Experts of a small language model: 65.9M parameters.
Below are experts of layer 5 (counted from 0) of a mixture-of-experts language model. Rows are named gate (a neuron's input weights, with its number), up (a neuron's input weights, with its number), down (a neuron's output weights, with its number) and show model dimensions 288-383. Each number is 128 + 32 x the weight over its row's rms, rounded and kept within 0 to 255. Numbers have three digits each.
Before each expert's rows: a language model's description of what the expert responds to. This comes from a sample of Wikipedia text that the model never trained on.

# expert 53
It responds to: Table pipes and function words
gate1:147106048140120109091153137136114071191172105107125170154169112143174124157195100127153129142161123138132097084128184109081138123164119103116150131116131139126174168131057149143133150133082137106117088147103121078143156143152093089106122150127200101160155083141106097122188169150113148102
up1:170156119092144108153119116191131084101107131094087067121144135148084137090170136117170110145161094160137152138097141115152179136148130082149166174157121149142095141185031127079159128127153137210112133062166133150111083166104141093128109145129138141081142148099029112125080144124203127165
down1:135119144094169134106132112115141096180110098121138140177179116095186093126163151115119099108151137145132121088206059135095095135119157185118118111120117119102144156146151124115145175158113111185141146171068118131165105097118128100197132141126063137157175115127104086124133129127078148118
gate2:077140169130005117094162056169098155142108157110198133158090150081134141136182049074135133112157133192142065112177183150156099168156089117122173165095129165152091144170140113149080139178088156109114152025186119155145100160140139170184160134180123106116160135140131101172100132119089146165
up2:138130128068060099133130150131073089055148141097128132063119087106145104123121157144162049140152065089069131116159136149147157176115184099154143074150121074067078153088081143091128138174106132127133072229135155094142139126125088093124179179105144146151118138140146154130157127121148123110
down2:140115170079133110133123152117138170191160140132163089139135131136124090075171145109087136146081134207120103096139139102138136099081091135150110138089148129117141135144170066134070110109170113122127165105114146178112104157157169089143101136133097149150145175081126134189143144114172052091

# expert 44
It responds to: Directions and the
gate0:137160141140100142128085133136154041135078112137125114119102129140100102159155098132115112095155214098165173066069116098118109159141127136137130105127115157114156083099118201198105117113168108082132198108139163112105120161118098133140116154163150109194190114137150124135165143157127148131
up0:115133098135083157133172055216143080098171094133123110068151147136174127143095173039116106147144111149136114159148144147148118132074159153070140189097172114141120118160123111079107081140085083155168111110140089171123117159126110126132131074103143171094142115080142114108111158118154086156
down0:158123143147124093133085106134093158113120174101148095152139079111163134141142122190133087119137174128184186182118169119137121122110149118117137074131102155119138183145171078169155116105159137166169136162109137143148109119124166093151106139120133124149155205118108136122128186150108123155
gate1:165142198130104176102087133120123125069089145101148134146113141091124126177147036125117134056113113098133121109112156146073116140180089165114130128071060163077087132138180145145087137159096180121119142053119157143151016181126087132084146145076210106077110136170129142136128142116147083179
up1:086140095177139116169170156114125146141154099134131124171128098117138145136126157171096113203135154144131120116054073162125120160168169118102210101121137124141143116092105159121225165143142109137132161132128108121173183137152123081141083119103114115129131184069137125122119083160149155115
down1:168155142173067165102130116093108130146111134121135080130130145048117234150088163134152137075091187106117172094117127197077122126149110158135163170160144168101128116114157114110140101134109110099142134092139143126126077179149134132132066152108150079109115146055072029136129111094009095099

# expert 2
It responds to: Name and word fragments
gate0:138138153122160128120123111100134135077137107144129110100103090142145116121129145092134112106098129145125153101165094125091151147096154144096119048143144104138153153154142160148092071094123128162136122092148112134179137086082111127124125099110135101041096147080176107197091075124161138137
up0:101162106115122099154215152178144127112103116123164102151087201150122099068131127089161109149188036176111148143116163126165060125153139117108149153110119165147104117164124143111113086098086152103181114129093138115142099163198138176089094134133143073127150169104168114125057176145064104154
down0:126096123156151081078138123079109138126137104108103152142100109155122128086152117069142147141154121126118146112097114138129108104126156148098151152150090180057111137132124090126126168136120130134130103165132133109122126165081128179157100140119123098115132105125139192103136202151085152178
gate1:193195093085136151136126102121156107155149157121161135167149154098115120152141046131107083094111090096121122139080154104097154178127134096129139114092110170122150071129170114142116161131081113149147108171144089086173157164142111123146083093109138134139141062144142124138195107167100140165
up1:115128155083167148057108230177141115184118134109124136131102175073141210126128065162137159108092122147152163100192166128135079099090107124114132045104127112099137141110223098088129165128103164123158145206143112106092131100141102123130097144103101167110108126191181110126092186127154111102
down1:130096117120151138108148069089064159106149168118127115126154143128143093167111085194075148137104137084133134147126104129100108135112154126094156124087070112133156103186125181106157128127143124149130110164153087129148173102141138086151105123130130157184076138103123086115113105085117110172

# expert 51
It responds to: Digits in tables
gate1:139084125138127196162107131065124155112215169122145140125110114097108202093136163168157117163090160170163169087112109174118108142097140188117116106171147168091126164127129125095143130112193140111108145122211103149141128065145178170120147141124175119162130126138131154116182213114119137125
up1:132158124137132014098134121123128120136118177140098101144138107150122102102123090125132138126120112098162108130138133141141161109128169166071166150119138105219201179136151143151155127165093093141108143128161163153092109125131177109124153177095111144105099146069129110126102113211150148123
down1:155069150109154120110111110192154106151136097091091107139200137065144099146076103173070088107147117129126130181102089142179117173119083120103142089167139094129117098157122133130171134130130158097144117093167147138116188087135118114129166149184115157129112182126108142123086115093095116119
gate2:155164125102113102075157099144108081173145144122132166170148141121114120143083109126092102137159110149151137136123138167114110142087117098174133097070133120101100096119124103176124127120095105157140106107168131101181080142169106147200156124124096133171172089061162121114149166142157145138
up2:102146096139096146185109091110088151159117138142107130147160104101150154137087130101204097110167125111098218178145143167150108088127118066123163133161131130122171074096118162104103140112143102116121131137106136170164161063099098113101169105078190115125132084150121155086156115162164068128
down2:103128115157108122151146172161118150175164151069195129070182157119222112171117149080164153134145149089119072131163134147150126168150116139114097158135125122108066173136136134146112099162122165143161143155136079159100125171088108087164138116111157155131144101074063157192126151086172101162

# expert 16
It responds to: Name-initial fragments
gate0:091124099117101202104135166118072153136160171083159078094180145142069131110139142120148208161135125148185137101150122140046126175082109084167120112192124090153102113131119133112162100123173160113176118118064118149110157135121142112157134139122087117123088104169109129106166087129061149156
up0:154132115193110124126166134110243135148114160113151160133194098114122181105068154141122107118149216066155158108092154148161081084159117176115104064115134166097089173147155131152106200097136098122150136134159104117164160137142123153173070102150130127140122144129135164146109085150116150100
down0:179120129136084116051126110126107101056173123071132134152074049130162076130165120110137139154138126129162122112126147123149110110155181143163165154121115061108104137140098145148103134119184187173064190178150072134148136142145129059104081095137174113093135103214131101117129095144109073117
gate1:118086179195111123134135160133115198131097162141165145124151150128064156135152178124180152117115124110141121141034178154107077139122124073115132123066078091121166135117102085184140054109149089163110155196183067117135175127079107089102086131130122109079171081126159118133099136146113125203
up1:111101085078148085175126086136131137088135076142136126140090061124088169098121171147113113129108102175116114114188021133154127167160122166126158161138103089140156146120140124175138171147153129110126219099139140114129127137152139138151006145126129127148154099049088086089137152063035114118
down1:151136126207136223132108111160139128097068155109158151149154084161141130116101123111104132167135132100114099145152134076082159125125149173176117177078115153077106062143160130157123185150073153185132119169154138082154111150139154113177109099077183152166126109124090135150085169098129164109

# expert 60
It responds to: Sports and record terms
gate0:101077092129137087166161142066143121072154162139090133100143130106114110109137135103112164157173121108131079090150120118143100171155118112116102171195125148192139119152160139157169099146087155194142164121134127157164173195111107122205139122093144110120121152109054136095142122145119180135
up0:158127148200157156065110053098155105105110131144114093083143163206162175129135101076157136146084088151116194106123139143125158010159154141137066078114129097091152140091121151162096127099113114138123166180073086102168129171071071120129154174158067150118132166132083118151218124135116061168
down0:155175133193119131104151027130157123120095145084162116110118143119120110051150054147168134169132116139151124137118107139169155107126104139132080170124144068153148143135067159110140103141117187140193131109137107167125105142103173078169097157111105083127125129129074115154110161164154054196
gate1:098047111118152151163121126000155101090148144142162087122075111080137113196144080099098171182132130085157063153187157162109101181116109151091132136102118095126152131105131123112176142132165054117104094143167138158143069094145127133113110110101129110153133166059114140106123087159078153137
up1:177083101090176088138110123158109166150098138135148180076115094149158173117147099155081133101173127130135065137117094114137148159157124121136116153101093117118163158095124167120128205052133112078138092196113149119185140121114098138164177131107159110167088173209105101128107134144151119120
down1:067113171158155126109131156197148142169166117135140153094112052159140120109109137074126121124115164146159073130145105110121144140128097138106123174195088131112151110154095156122078136109165154121123157108210118127077114087093104157174134140069152136175145170183088169173138101118102093081

# expert 46
It responds to: Conjunctions and field labels
gate1:157147113167181116111122000118111097104109152100168098103145151092106167107139067096190105125175123112121174105119137140111132109138149146055143136122149173109068129118110178080133095135197186147087213107094115109131076132122112155158143155175178156093131133122152170108122110098135139078
up1:111164154079144142100160118156112137142106080145088057175104153139147123103123108154143065131128139076083126094148116138213109173083198159201111169106127114124105164092072123092142115126141188103110117135124103167159180129113120097156133101117070116094126182117094091192109185066105179084
down1:164134165177170075151220086183145093171148130119130112139141165160093063064173149097092119098140150102190123094158159138148150144192159140095115147095119132091180070084128157078117145140159146179127151146124147074162098142113099130171101099133104088109216132225168083049110152209115104129
gate2:102107148153082167164163118097110149111133069091151119098124185136099154124116119129197132094164162150098056114155080134148099189080135163114112130134161091089136128080123096090137166112198070084142130147163100126133010108064123153145109137131068119071122056115051179105106124085131100180
up2:141144071133087132053155090174142142154150217131121092135111143130153099109194113145132116148108156139138181099150106082115157100124129127139141113094100159119142147140043099097117119169055087126138118146108137162190125119154164168178119082098183129126108166170077191130114113198174134126
down2:136069164122159135168141099134101136109152123124156181063142128120197116094096135150105186095110123164076066183138122129170135082128145111127136132127191087132132169109155186160114167103144156055137068195140138124124135146081159165152154150082132055119105151139153060169112107124083113120

# expert 23
It responds to: Number and name endings
gate0:089130090111159127156107135163112071134105132111151136124141118146111115099168124131095188108108133137122109044133090127084175113193128122202113093115115134125166146147095154104141152110134106123105063067139175137145169129093164096137171137097135076152128073140113112122134113151207116144
up0:095171152127155112164103123141116146129143124147143108196122151134166104060129106127129098173108147147161129125153066158126121083156143196182098134066099116109097086111148115144139142130119102114130086107102180118188152127089122076106180124144100138147144093201118098090161143192108102092
down0:100099092180085133173109099128035160143140122099152069112155088177129091121112169152128119143123152168153141117145123139116118153156099134176090137111181037143108187123140195125116152101071137072078076187148101075166128167152121092118114124122192182143149114149120115088152140136116061163
gate1:152171167038136179119123125132147124131057126113167062083180129158128018120170115161115122112152042105095077153096124129147155170141122108159105105135132094095104156089127085087127144128188082137122131113146105160241123097103123121164087141151175133159143136100118120156116096111131132160
up1:178117128117032105141154165111125205102139116139094072161149105160098190212034164087145089078065160142171131123148126095083146112099164083141127129135064145141079112094087134168078118120130133168194102126112134144092154141154143096143187111091138163080148094107159169093154187122132060115
down1:149134142125145083058102147108130108120102089137119142098111148125105125193084139121161089148151142127101164085117099121137131148164156151166148170097109173136114130147123134097135184191077205160132138148094154132163123123121131227165115115071139177123141111114132139171200164120158183171

# expert 54
It responds to: Structural list tokens
gate1:133127140120104136077166151122104164140120092098081165156052147135120156045140153187165158091194124131123158116200118184074167139141141117106151063093131195105143084128172104101152145102104080191155176127188162151091184094170135178119144146167173079079115099140122113212183160144114106021
up1:132179172125147210086122179084128176151113129120116150108123115161106133181142133129114100116110184116073195105156087153124134206178141129109143106135113143108168172145165083091142100103150109165156168017081146149118075109121107130123095110107106098154133150080098110154112145088126117080
down1:114106153164163136184137108156124129101116102123089153146116104166154125101110145125105194168156149088133158151107113135110130108142073135145130180137130144161086133124134126119159117121060119081208139131142086099145124091139110138147122168067144155084112077133105171141136011173115076105
gate2:150145144100104109097101081135129136109170096136135121168148156119127178198116145051129156100135158103095105129109109197135124155123140139160158154181132136139129112099145121115131160093190105134181127116161114207102154112127138086120134136147086114089138092099078153104136148130134099172
up2:187058113132130116132119100113104097114116157161119089143185115121150105142182131106121141148148116089150131158155100167073140159157108091121122113165067131203114132126149180187093153143104051149159081163145085106126139108136134171110114098095102061115125135123139080152121106190158139092
down2:148100146105118138091108069065099104091119133131126121092116152116140094108141107113095162065096198165129087198090168126170166146124130088113049123081134132142160153139188158130130131125156131088131152137066084153150148177122117134109145106106102133116125191138160171098145107212131182151

# expert 7
It responds to: Passive verbs, placings
gate0:144229098150122191155166117130102121123197125162127137139137147127095171169110099155171069077102171152189130179116094109131093103157116158128137092131104134064168102187103096147100144147086135098156102132150125132071125154109120141133156130121117115095137127124169136100161140071118105148
up0:146090086061140074148146127133149112062100106136114127123122150120108035119129113140155110198135130113099182130190149163202038117119141164107133110110093105106081152055161151074135140156148136126069134093158169124130082098166113164109080125116136122120084101109089154148083130079171171131
down0:186116130088188156103159159107103119080121162160105160079090120134097167158174127150108196110091149126175134113123141161115143175138130111122162184107142132202090127087168130181129130158152126114144136147113114115123094100101114126105156130149103124151184086155174130153163120210143066184
gate1:111138094156085137172074178191128110125135126151163131118159118126184167112103172174153205126133124122042082136138136123134149091121083176097102116147169129092096134090129161150134052152139127113118097140143159130120190124128137137125110123104098117134112119162068113193155144147146162159
up1:108112127122162163146137043066105126161064147174167146121130085191121119128154065166113165035135170067099105067141091122113146157074130159149120104122148108139098106156153161144137106080086091153172134145152160119106156112065126110158073136044178168043117102184183119109123122104195129112
down1:189138133168112083110155099137155127175157117136172075109108202140094143115104110115221057105128068057181137162122126159174080183151097088114115122107133168076111178134088150179176160129110146163143126196098113140086160190122140120126153040093154088136065141114125163155104101132173109155

# expert 35
It responds to: Name-internal pieces
gate0:130133108135119135068131140203155221123142084174155132155116172097135147097109150106136110125087204172151125136124135143122109147137098151156107134168122132145193155101101147119141156199161173146156142128156094102150112107180130093128105154096122142170097178119111129117171178132097170174
up0:109097132138198141120093123111151230136131124135123126111160108106139138074195165102166197143108183128099137131116122124145107138128069118147146150141113114116106132095099182139046151113076164184156060133148129081118128114147135143148085177098117099129172211124089139171123101088131198144
down0:141118094141098133078162177121148157122109139145150108097089110133074155122140080153155093125071092150107129173116106132113134084150092094135131100043082127126207150096105085126106136159122132146130151120145165129115163107170102139143193104079165152139146103078127167107147193135162117163
gate1:134141146168157223125142171122093135116200081133136118155112082175125166149139088177123173182100091171172172125150098138089125125146163174096128095119190070133150144113110142135105126150036116114166092162154130114182140104214136164140156139186173040137181137093129144115102130107120117128
up1:110162113163100163125099103170110109130046135199159092140162177056135150117092114134113082093105112147154093066124170165192145108133119129172159098149175151109116112063120081125147146201099074104118116138120122150085115145133092175137121119061167174100074093083121117119133111121149174119
down1:098160207129142124168113173152189115092161144071093081195095156098112129083114090113108155132132108139103107101045165073126198120120156172110099150103102106088074106075166142112116123124071208192152170157132122200076100080048137126166156160187184119111088129146090169118125088178128120157

# expert 24
It responds to: Passive and event verbs
gate1:102098123108114111092145113148137136120128139143123074133123097132130127151105154129175092097154174124112110165101082072106157145133162114132130126120178101143157099129101094093151067153076143158182127139190139085134131135169194157121098125135098112138120118051155119119103109182151147170
up1:119125111175058155175121114246064084100096135134163153208145177119133087153168153186137113154171124119123154126139176209149118168141106055097111192113100137090184171130107096137096105144100084105154107130125121189147110149173157094133140140158136118149094162147074187085155127123114131162
down1:131114151128191150152102108174129087165093134152126209158195159135164138128146138165063153109143166137085141174121122103149157174108094147054059118131137145171168113124102128097130161108123123111092153150092132134117108090144075110161145093111109074161102141171081046138149106125152088149
gate2:105116106110104145145118170133090073092118166141132133107122126181136181140119097134140165131123176085102119173135141120088142184127122072083079186151182128131052102177167149093100142085060178117154131128138124113053083105128095110103129123078145118152108128138112168178154197170131101156
up2:238176159163102152122105104147159120098094085130112103112122127170153144108156130136140111158096122130110131073119147183129138173124120146153117083112113132142146133170100084126170255198192086133098135121175146114174068118135160146118150135105109132109121130145130121122148165131168120068
down2:134085210147116146122155090126173087176105061101078124097044110189126175124154152147126085163110136198125172166140164110127082131106163131151122190172124127158129074159121104139138109109092078126139180162128095143136134128154147175146123130129143127153113201148121133119122188156088111106

# expert 31
It responds to: Clause verbs and commas
gate0:126154125061158139115085102211122113095116112119143113140141146111148133102087116128087081124152160153165120128112156112145176143106120124078071145113194110100154114151139110090163116174087137076100149081150147124060148136094107134104160133128144115154120122163042113133138118120127108093
up0:178131098109111142134059167121141132134126127089122146118144071051083040050172075119114144131122103141147164196135055113130091136063142200086060092146185138182103108110143128103178138142111114083120136151183074156061095089137090113182181124140127121125128160124103092092128164124117150169
down0:040111140185106141086128105111075110201129165069102157114074140104134127115111161192146160124111151169152132097116114121117184130067145150201162167092140094137159106087188127121153164147168117137146057096143126116109141110106138130157150183108117167077173161131152140141118120186108113108
gate1:132134149071121110131109138110164093095145119129143207081092106098163104136122075136076136205140140121104159081157171092118144119126120135142076089113136137139144124114224100177082121138114148129087126108116104180191122080111140117091084182149146151162113133134062143148149092101105103100
up1:078111147110100147131091085059084051114119111138101121073121143062129090138174125156088112156106082117203117116101134085125102074172094116048095133135113171171074144153186114166105140144127094188159074129098111138160131111137074140137150129176101157102072172091099131116157122042131136111
down1:114158085177142140156166144120070083135119172092101150078149149120067149135151154151192082149105180110172182128122067115102130107061132117142081170157134141133085097146153075129150197108129137193173161143147147099107128130132143151129117105135107050167167147132110083127134199152164119170

# expert 47
It responds to: Numeric punctuation in data
gate0:187119156172064102108083200135091149169193142114125049105111103111069145053115140138102133129204173119142154145111114115136126114127099126168129126138136188182162125087098108094129126125107218119124088113149119115114087111107129153177133129093117171082116130103143138175082091180180147115
up0:053164136119142141129162109174136143152114148093173138094148143103127111122158137150109109179147144173129148148147162081115146150118136140186103103178069141107133128122117066155154162090118129109141159139160152070123127081052117118123124115090116164153128176143103156122174168152151128147
down0:107053117103107084104066070161149145110111110126177074106185163123120146127104176101094098105114092115109113121087111095069135133125111085113136179095066146154148115117163148130120106118143127140123121109114069168105155127042110168139202141131169045076151110146165140116121195093132148157
gate1:159091173062124049119151112176140165195106135122175130121120163150104107107154162092138140106059152094116149130101078139115162173145169156138160118137113123080146134050139184150168130172125097095127105138135120102132089162076125110118122143111136155103133071137094090064169109145151102140
up1:124107097110069147092100159085146132082053093117104122088142164108168161118114118131117078096133165119111158086126112086208105111116099045076186148125171104190106149108101095126060097098163220204150156147144116108067131108144128110110126101132129163116138088148152107158054156115141141139
down1:110154136146169097154131185084058146083124200110079096119102160164131098150066153132193106119126139104102137137164163139086129107072150061090122132145085103129194124057112149095094168117148154136048097126080146101125123125123136128141135073104101129110142154135139089145131135153136115116

# expert 5
It responds to: Compass words, names, commas
gate0:130154098106160108097145108043132107161111135181151199112109126132168109081082111047096107120153143062097074140099071110118077138106146100133140091145087093127153174188126150146109076100122178133138133152192131147149095108106141105164134126100189149135151118168165107113146145119119199070
up0:103196113142121120067119163098162125143086128133101109201160178057114153120135097119120151136140179103137115141152158151116158113131133150105109069098092158143131110096116133079176105140071120130106125143108140189000160146143104121113051147161125080098112165146107107137117108132149095080
down0:119104097223179196096110134133089130142144104091152172125097136074124167089122156116112144047142153082165161143116144110112105129114142102079162081155123097184120141136117154132140081143144109079133115091070136161118180198117089106128114060127147126149159124122169096152106139154132141150
gate1:101052158108160123121156105103086153160079124152150089158115191115108114119184069123089118091165106117166125103078076084151124108110088144124130066105146130103179150191055168126180177091140115123154158145167146114172171092105155099097121140093159171082147179163102096136115143172074154133
up1:138091134129131132092115183135126134106123102111108152094094127198122126166088110132138181126099172054075172142161115079146127195141123139104124084164106150140122142130144122117134121113130161128128110137136214153115157068070165125090133094202124111127139091153081114141127107119135165083
down1:106149169095152152157085112122145167151145075157190115125090147057126137098155124129153089145175142099105046171162118140099157123163110169100073035121099134113111129138187104166064132122158145024120120140085118096173101134110115141044148153132096099149159154136131117105169121131113144130

# expert 3
It responds to: Section headings, table labels
gate0:154147115109158131138094110077144136140064112108116163135169154130082166180172115133116155096181106162151075148108131136152104128095118120054131118174097080173122072070191151139154084140162067140153174127108069099095140156098154134175148104148121127108147118104142067125127129130088137178
up0:103082072094159143049132141108122134153194123102136099120109101183097164132136084105071099117091136103132096167165088049126127107131100147182079113165201142142107132116192078152152100147186147135205140127152190176139139095119157090110152099139169162153152134137083101128100149140087117075
down0:112084125068155111109126143037109150108061171129138122103193136109143122135092164099163170144112143196116171074136086129035104155151191117143182143146113077139133108082150152136197179126152127145109136128113116181080120137100138066106162139079125078131168108136128107115073156163118091162
gate1:077191103145105107071118108121145110084075157142177145151080076103141100139172071156123108108078118116118179101111087161129121104074106116109098088142145153141100147142017165117072101111075181154105137161158100134116105144148115068155103106104050130150144136110144099147133167173140102126
up1:105124144201134136086134109151086157096116169110099119129156162156171183140122150126123158038118167132141159141157084194168131130114121098114103094146132151147100209141129125174046171048134140183191126096155135089099155148109128083160124144070114118174135157103137167140180127112100136082
down1:104117131156100063127129126167123149148102133153051143136101113168153138079104143159122156082168083154110133123128138159157107129112128146138142097120077116111118085076175138128234210033167076143124136141074172128051138149172141183136172143144143135126133183176132120155090077153114126041

# expert 52
It responds to: Table cells and numbers
gate0:150110146080122158157126114084148182106124133111084114127162156171156190107061127147096163148149164088153098159127148112056110147145134109120126102130130124184085114104139153129167076109147027098147094116154136148116115157136142114060139113153138214138182103135144121078156126090143103095
up0:098208184100101079126113160093109128080093128159113168180148090118163109179067100157103104146138126105110068122115095129151112088089084139100141134130140109105165075172078111083137122137105106114117108111120161128117087166099077128113088128097122108147101107166171094088121093146155127169
down0:152095117199202154122087148106169131083199108103148195129085048154075155137149087154141107087158101096101138119158113193130072101120160074141106187125150057135086133136083167096126140060135133102184119069101105126181234132120137120145136126036084130127164115134106131158094075112127156139
gate1:184101071133114145145107113149098179105086101153179160154127164161145104102108137119153126104168206065164110111172114128171087134087095130125160047161102106170111135141181109104125142156080124105151120123232085132117071105117128202123137134120125129124103153129174159176069106083108165171
up1:183133069118167130099148110105123142144122085132097149122122095120144162109099126068136127194124168125132089130126093135130154090133148102187125080099147120112159165142150160184111151127135132104093196188150138106096076113081123150135147146100143134095111121115146145182097106145130107197
down1:082104113181136184088094134155121053117118152168103122073139145179103148113155103114162143101161089096118113110060136130086106088106150084120132179145079151063134139141112147104113119106169114137111121130057117124108105139127119088073113099191056150123182187155181111141140132158116172153

# expert 45
It responds to: Adjectives before nouns
gate0:064117131094089126070182135128101115145121098147201085130127166145159169086161155092044137077125149129133123068063206156131138148117145133116131139137126119126151089114047118107170127152114101124080083173121127098044119143177070158100054104127140152124097150108150101082158136156115126122
up0:119166173115155081144155159163184133139109150154114127156168168141191116082123118114119147130108073150090075156109165116131081150035090135183105108105194121148131195139137179091140167128140142077159165168128076210083095082089065117130115116111100112133168141118116148156161102061138108150
down0:096113139113179138113111078072173093150166130119089134088193151150094115080118064115112135136112147188129100176086057136191058087175109130105113070122070137107124084107155172180132100166119139122120111126073142123142140121118148110106128168144127145110126159088114154173064192167157121163
gate1:111141145155126179075110136114090097144160127111194122106101120109126115089113105114160241091148092140084098122077105145162184152116065050159146179132134152160094120121135156136103137174103158137158147127161161131106050129122166121119164140087120144165159196138145107158108090133085065175
up1:161120080089122121136081169138159157149180123130159196129099084107135105184135182154114182154118117168109079192077132176120168092128194131194130183133142138108089138098117137087108129111126145147153119129149141078102136158090131118111102207124108122058102134115143118142127133093108135178
down1:084211119106127166118134123155185137119169124183135092067168106096119075124156084063108088122152104158081148125094144122118168135112113067117061175077113171156119155105115121122094172114182120093137140167071126117197157147121140112065100140146141157152072109083112111148148129139170138213

# expert 56
It responds to: Auxiliaries and commas
gate0:146132124146092046170154086129154131111142142159102111096133103130130157096135132136157145122115093148149088150133207129206124162158127128085143151157162115130130116102126130128140112129100135154138116137131102124146117175137074044128203132122090117118114084139111174104150127086136129072
up0:114114193133033154162168142073107153126144144109145165114071120094144119119189135202180136101139137168165103163148142149123113187118096135123136171080124155111096091107105087119192126093130095166134187069092104140191125180127130156075119155126137070113113152134127150142145107120203149086
down0:141150144155160139050178161183122133130115086135107117062156196123145110121153145106118116078136151120124124129151115202177105125125161152134139140127104189172125218102201102113179085122137120163130187120158132146133102103092120130153160189126109117108162178107145163140099145112150058167
gate1:159132114090130112182131164134131136168158087136168179116151053151132216091197160105159126163154085133116117075070111147147154065107131137087160138087163144097091156159161181195081135138136136151151082129096062167169123158099128122112058123089090134104142081097079123109199125160086176101
up1:132164108144123102154104181106125085145151092129140171136134117111124142052131152094102130210132152111138101115144184163104187119133064143080163166117140155134115144087147127155103182181121119218182063134087075055150099182072117119149083132095137148051087093110117094134138093151113144103
down1:140132136116104129127134112115105083109080076118148122111173135149193133089141142161126156103131160167084106059148124116129150116127133115077115175103152120058115132124099150104128140133106179151120169134157061122129176145082101085189207098178155095154159133120139113105063093116129146145